config.toml
num_hidden_layers = 11
hidden_size = 160
n_experts = 96
experts_per_token = 2
d_expert = 96
d_shared_expert = 0
hidden_act = "swiglu"
moe_layers = [0, 1, 2, 3, 4, 5, 6, 7, 8, 9, 10]
router_score = "softmax"
normalize_top_k = true
routed_scale = 1.5
balance_loss = 0.000512
balance_bias = true
router_cosine_scale = 20.0
init_std_router = 0.0118
lr_router = 0.000992
num_attention_heads = 5
num_key_value_heads = 5
head_dim = 32
vocab_size = 9647
norm = "rmsnorm"
norm_place = "pre"
norm_eps = 1e-06
positions = "rope"
rope_theta = 8980.0
rope_fraction = 1.0
qk_norm = false
attn_scale = 0.177
tie_word_embeddings = false
parallel_block = false
extras = ["capped logits"]
init = "uniform"
init_std_qkv = 0.0584
init_std_o = 0.0
init_std_up = 0.0584
init_std_down = 0.0
optimizer = "muon"
learning_rate = 0.0016
beta1 = 0.95
weight_decay = 0.11
lr_head = 0.00567
max_grad_norm = 0.5
warmup_steps = 200
schedule = "wsd"
decay_fraction = 0.683
decay_shape = "linear"
final_lr_fraction = 0.0
batch_tokens = [16384, 32768, 65536]
max_seq_len = 1024
doc_mask = true
train_tokens = 323200000
max_steps = 9322
dataset = "wikipedia_en"
Below are experts of layer 8 (counted from 0) of a mixture-of-experts language model. Rows are named router (the router's row for the expert), down (a neuron's output weights, with its number) and show model dimensions 0-159. Each number is 200 + 20 x the weight over its row's rms, rounded and kept within 0 to 999.
Before each expert's rows: "raises" lists some tokens whose logits its average output raises strongly, later layers aside. This comes from a sample of Wikipedia text that the model never trained on.

# expert 76
raises: "2", "1", "3", "4", "6", "5"
router,201,210,180,215,224,212,177,232,226,193,203,175,195,170,202,192,199,224,202,182,211,203,192,218,211,183,181,135,181,223,193,185,193,191,167,182,188,205,202,234,199,220,240,238,213,190,231,218,191,197,213,226,235,184,244,207,168,225,189,180,222,237,200,213,184,204,201,231,202,236,215,215,164,157,203,202,195,192,206,197,195,200,198,190,201,213,220,214,225,186,220,183,200,178,212,209,181,209,212,201,188,207,216,181,214,181,193,222,234,189,168,165,171,186,192,169,207,180,191,222,244,211,204,225,208,160,241,229,190,220,226,216,238,188,197,191,196,216,191,169,221,197,223,202,217,212,217,212,190,194,204,159,214,182,200,223,191,204,190,205
down0,187,206,204,209,195,225,184,237,163,176,179,196,189,206,212,174,193,222,197,176,203,215,207,198,194,222,190,190,193,260,187,168,190,219,194,198,190,200,197,198,241,214,211,214,209,227,268,208,233,206,242,197,181,172,193,175,189,197,151,193,221,193,205,219,208,222,207,213,202,190,199,188,223,200,203,183,201,186,215,196,192,167,185,186,198,233,166,225,207,187,186,193,197,150,180,209,195,196,183,187,215,216,198,208,209,182,194,229,223,205,188,221,195,198,166,170,192,210,191,215,223,218,199,182,229,191,212,210,213,226,206,241,185,216,226,179,203,222,240,172,184,158,176,207,219,196,179,183,175,223,171,212,224,157,198,194,191,191,193,218

# expert 89
raises: "ition", "ence", "it", "itions", "edd", "ential"
router,196,204,219,198,196,187,213,188,187,211,201,241,177,219,163,232,236,185,178,194,210,187,173,175,230,205,221,215,175,175,215,153,207,186,218,203,200,177,195,226,176,175,216,211,209,200,209,185,208,191,183,187,186,227,198,185,193,229,194,171,219,196,205,195,195,185,176,222,194,208,183,209,172,191,180,191,197,202,204,215,224,191,191,184,209,200,151,214,211,188,226,200,191,184,193,217,220,205,205,234,206,185,186,220,204,205,196,147,212,182,205,182,205,150,224,212,185,156,171,193,176,165,191,232,225,207,211,173,219,180,180,220,190,210,167,224,212,162,180,201,209,203,185,190,254,202,215,217,236,185,219,167,198,203,210,155,226,222,208,205
down0,185,204,207,210,233,192,198,229,175,207,205,209,202,176,221,203,223,184,186,212,217,186,183,208,220,223,186,205,217,187,241,240,192,196,202,180,198,213,212,182,219,191,219,196,213,196,183,225,211,180,201,226,189,189,198,215,161,207,163,240,201,186,204,208,221,214,209,167,177,215,199,218,192,204,224,196,207,165,193,212,201,189,225,218,195,188,229,190,239,213,148,207,199,216,221,162,160,195,198,185,188,213,205,152,189,208,190,229,231,190,214,200,196,191,221,197,222,172,191,177,205,199,164,188,185,196,165,207,175,219,191,224,205,239,230,213,219,210,180,214,225,194,255,163,187,216,197,201,192,165,159,213,180,199,219,216,233,188,171,184

# expert 84
raises: " attend", "ording to", " opin"
router,265,199,195,172,197,195,221,190,216,245,195,178,191,222,222,182,213,167,187,159,204,217,207,226,179,228,204,214,225,197,176,172,227,191,207,191,190,184,215,200,205,202,208,191,191,167,198,150,206,199,215,198,186,198,209,184,222,200,191,192,182,204,210,175,175,176,195,209,252,205,203,194,217,196,215,212,215,199,203,178,196,231,187,162,220,198,210,222,217,190,198,227,218,187,218,188,219,198,195,217,211,215,214,207,177,197,215,160,202,219,234,208,213,211,179,250,231,218,161,210,197,223,191,230,186,191,234,200,204,240,226,212,177,208,209,206,170,202,213,239,195,230,198,188,213,170,233,174,189,223,174,202,193,209,171,177,197,181,189,217
down0,178,189,193,190,188,207,217,188,215,180,219,207,171,223,251,217,242,198,218,184,197,215,186,236,174,185,199,223,199,216,193,210,230,215,213,204,214,225,166,189,194,220,178,206,179,209,216,220,226,208,197,197,225,206,191,173,230,203,208,220,222,191,203,156,198,263,203,206,208,197,220,217,189,215,237,176,214,201,204,241,172,217,214,199,214,184,222,192,250,193,152,199,186,206,204,210,187,188,229,172,234,196,184,181,179,175,231,232,184,214,189,221,235,215,224,194,192,206,208,191,175,210,219,221,182,193,194,235,180,213,223,224,180,222,211,201,225,223,204,217,182,208,169,212,220,186,221,223,194,218,183,203,170,190,183,197,181,220,203,183

# expert 38
raises: "r", "é", "ens", "ri", "re", "rig"
router,194,227,187,214,184,200,238,203,214,221,213,241,202,187,215,196,210,179,209,200,205,243,183,204,202,216,193,192,170,205,185,180,208,184,198,170,197,186,154,200,192,182,185,204,197,231,207,193,189,200,194,187,217,201,158,234,203,216,186,195,177,208,161,149,182,209,223,211,221,187,186,178,235,183,206,186,156,185,168,196,210,185,186,195,202,206,186,200,199,194,220,192,254,218,178,183,231,191,213,233,201,190,156,245,172,186,223,156,189,174,207,198,221,173,186,213,211,186,180,232,200,220,173,183,230,239,209,190,196,212,199,216,209,239,206,198,224,208,183,184,209,222,189,212,202,180,197,181,205,199,202,208,208,157,168,222,205,185,186,185
down0,187,212,190,197,183,237,192,173,244,189,207,207,186,202,208,166,225,203,171,202,210,245,209,202,222,220,196,183,220,172,242,215,203,196,164,217,177,161,190,181,195,215,209,195,204,195,239,201,176,153,215,237,197,184,217,216,198,168,183,187,188,211,206,190,179,156,190,219,186,203,208,207,219,197,197,213,227,166,231,194,223,214,200,169,184,221,211,199,212,219,177,198,218,167,172,190,219,209,215,197,200,205,207,210,205,177,200,182,216,195,210,215,214,165,232,204,180,188,177,210,209,224,202,201,191,233,223,225,205,175,210,202,208,187,243,192,226,211,176,222,226,192,203,248,200,175,178,166,226,209,188,201,213,208,174,204,155,176,183,187

# expert 29
raises: "0", "1", "2", "3", "7", "5"
router,223,176,163,201,199,220,211,188,244,176,208,191,198,198,225,206,200,197,179,175,215,210,215,179,228,201,193,194,205,225,193,188,188,202,179,185,216,171,213,234,161,204,200,208,187,237,196,230,214,178,216,223,178,176,210,235,181,223,183,199,204,239,197,228,194,219,204,239,206,214,220,209,211,194,224,203,183,192,182,181,188,199,186,171,228,231,181,211,230,207,152,219,220,208,186,181,171,188,245,205,197,238,230,206,195,201,196,216,216,191,172,192,202,209,169,209,192,183,193,219,218,166,178,214,197,178,190,190,189,204,197,180,241,206,186,213,190,195,218,202,204,176,216,166,193,230,215,251,171,186,183,159,191,174,201,177,166,211,210,176
down0,178,209,211,223,198,189,199,210,209,181,189,219,211,214,184,203,203,177,183,203,211,170,192,198,182,223,202,248,175,209,200,188,195,204,208,197,195,249,179,170,237,194,185,216,175,183,209,186,190,192,191,219,179,201,167,197,199,205,171,182,225,182,198,213,193,168,197,182,187,170,207,152,214,184,184,212,231,169,170,190,160,212,186,200,196,220,214,180,209,204,216,220,196,190,209,220,186,211,185,195,185,235,191,161,176,199,179,195,200,224,202,227,185,235,195,225,186,197,185,164,209,187,237,179,201,240,214,137,162,187,202,190,189,211,210,213,187,172,207,232,160,181,223,225,221,214,201,192,177,198,191,232,197,198,231,162,208,173,205,211

# expert 72
raises: "il", "if", "al", "ic"
router,193,227,180,212,195,208,205,171,176,214,164,212,210,196,195,226,193,198,196,212,195,191,219,218,139,205,210,206,164,218,238,220,216,193,157,214,211,194,187,200,201,186,185,237,178,231,189,211,243,179,153,164,198,228,180,205,202,169,188,191,190,218,184,196,176,201,217,198,230,167,230,212,205,159,207,200,203,183,211,226,222,195,188,212,202,191,197,221,221,216,205,182,204,220,198,215,230,178,206,204,186,218,176,219,187,188,210,186,209,194,189,186,209,173,211,186,130,206,180,166,194,158,193,207,173,214,188,196,204,204,186,220,219,200,173,234,211,205,180,198,192,210,196,212,175,203,212,167,237,218,177,210,245,202,208,209,218,179,186,207
down0,179,197,227,220,184,216,221,179,202,215,226,186,212,218,194,211,214,201,200,203,202,174,212,203,196,205,172,199,165,204,225,217,191,177,180,237,210,225,178,179,167,216,219,185,213,223,193,195,200,178,202,206,229,190,197,185,220,203,191,215,169,176,253,230,183,176,200,223,190,175,195,203,223,201,210,205,196,236,189,204,166,207,197,178,172,206,189,170,170,191,188,203,216,187,163,201,204,212,154,225,196,183,240,148,188,210,206,192,196,216,205,196,207,248,222,198,202,173,241,162,189,190,233,174,196,224,205,206,185,227,179,205,200,225,235,197,186,223,193,179,208,199,197,211,187,178,195,201,251,219,222,194,213,195,229,220,232,186,222,172

# expert 21
raises: "irth", "reak", "ronze", "ranch", "ox", "ra"
router,234,187,218,194,221,169,178,186,206,238,186,168,192,211,199,200,178,175,204,188,217,237,202,235,219,228,194,192,217,228,194,174,203,196,200,193,170,237,216,178,173,205,207,174,190,165,213,177,228,231,186,197,173,186,177,223,209,208,198,188,197,219,182,209,218,181,207,198,221,224,192,197,192,198,181,229,218,193,222,181,190,223,210,211,205,188,190,211,195,177,251,200,178,225,217,215,238,189,223,174,187,190,183,215,189,205,233,215,198,172,189,245,231,190,210,209,225,197,164,177,196,180,231,170,189,165,237,247,236,201,230,201,201,179,183,205,164,192,202,220,215,183,181,207,210,183,188,183,200,221,182,197,219,178,192,220,214,193,177,192
down0,178,174,164,187,203,196,216,162,200,202,203,205,231,216,203,204,176,188,210,229,166,166,180,184,221,192,204,243,237,207,171,222,164,217,206,180,186,225,168,195,186,186,215,203,224,209,208,217,202,217,237,224,184,197,202,190,176,219,217,201,204,216,181,151,218,197,220,238,183,181,149,220,184,188,200,203,196,220,185,240,209,199,212,201,211,182,221,202,208,205,183,175,181,197,168,211,177,165,206,200,186,242,206,229,220,178,190,183,193,175,176,195,176,212,244,218,183,203,223,182,223,184,210,218,178,207,178,200,202,209,194,205,188,193,217,210,216,208,202,202,182,175,221,239,188,188,199,193,157,174,207,176,172,189,180,196,159,185,197,195

# expert 13
raises: "ity.", "50", "ity", "- List", "49", "40"
router,217,219,209,239,217,189,190,188,230,226,207,190,227,226,188,204,196,168,181,207,223,211,214,182,246,154,169,208,219,237,180,224,190,211,180,207,218,187,169,175,190,225,194,213,192,187,214,212,233,212,192,169,193,208,227,221,214,184,209,210,211,194,229,199,177,190,207,207,213,219,191,214,234,194,204,175,198,187,209,201,189,206,223,171,192,216,235,166,231,178,227,181,187,189,174,193,160,189,190,177,175,211,253,241,215,183,184,223,188,193,195,222,232,211,206,180,213,207,177,202,194,200,183,189,231,196,208,197,202,183,195,193,195,203,227,210,234,213,248,192,213,186,224,203,215,211,210,199,184,210,221,175,209,204,188,175,147,203,161,192
down0,206,198,182,194,211,190,220,197,185,251,211,190,244,184,213,188,184,185,196,200,190,189,171,175,177,213,184,185,214,229,210,186,200,202,242,210,213,166,201,239,215,196,189,158,225,192,215,186,191,187,258,196,212,215,209,207,220,216,173,186,242,252,234,186,210,190,204,206,212,200,194,195,197,226,145,218,181,181,205,218,197,222,197,199,195,194,163,189,186,227,168,223,174,186,179,217,216,187,208,210,198,203,187,212,167,222,214,211,197,202,175,195,240,202,159,212,214,208,209,195,233,203,168,182,233,193,215,194,206,211,220,194,195,203,152,204,232,193,232,201,193,197,213,187,193,174,196,210,199,188,195,200,205,223,209,173,162,184,195,230

# expert 55
raises: "-", "min", "ish", "-s", "ich", "y"
router,167,230,179,186,214,226,226,204,169,236,204,213,200,193,197,219,212,188,231,184,185,174,227,183,200,179,197,195,193,210,201,233,210,200,207,219,217,181,202,193,194,183,233,207,202,166,199,169,204,157,168,223,179,184,173,196,189,210,169,168,202,185,217,179,170,193,224,196,211,212,229,211,205,220,199,173,172,212,225,217,218,232,184,221,225,225,180,183,192,211,192,165,210,212,200,221,170,194,212,211,196,186,206,179,195,203,171,201,201,200,217,236,191,223,240,198,221,202,174,201,207,223,179,187,184,192,198,199,206,202,224,199,197,174,225,177,182,162,186,169,193,220,174,197,263,211,201,201,206,184,181,190,189,269,181,179,210,207,215,182
down0,199,196,204,207,218,207,164,230,186,178,192,213,188,240,191,165,198,192,193,197,201,204,187,200,219,193,187,213,213,210,184,204,212,198,197,182,218,236,238,231,206,207,197,207,214,206,194,226,218,180,189,169,192,175,177,172,234,197,229,205,179,203,174,188,170,215,224,203,222,207,211,202,197,219,217,177,194,220,160,194,219,190,195,203,196,205,186,193,185,188,147,176,223,201,169,191,191,250,217,179,193,218,179,203,167,188,183,219,215,192,211,194,217,192,193,183,147,216,226,189,184,189,176,221,196,192,213,197,165,171,173,215,180,208,221,164,178,176,194,159,179,187,188,216,209,245,224,203,202,174,176,215,191,212,154,203,210,147,221,191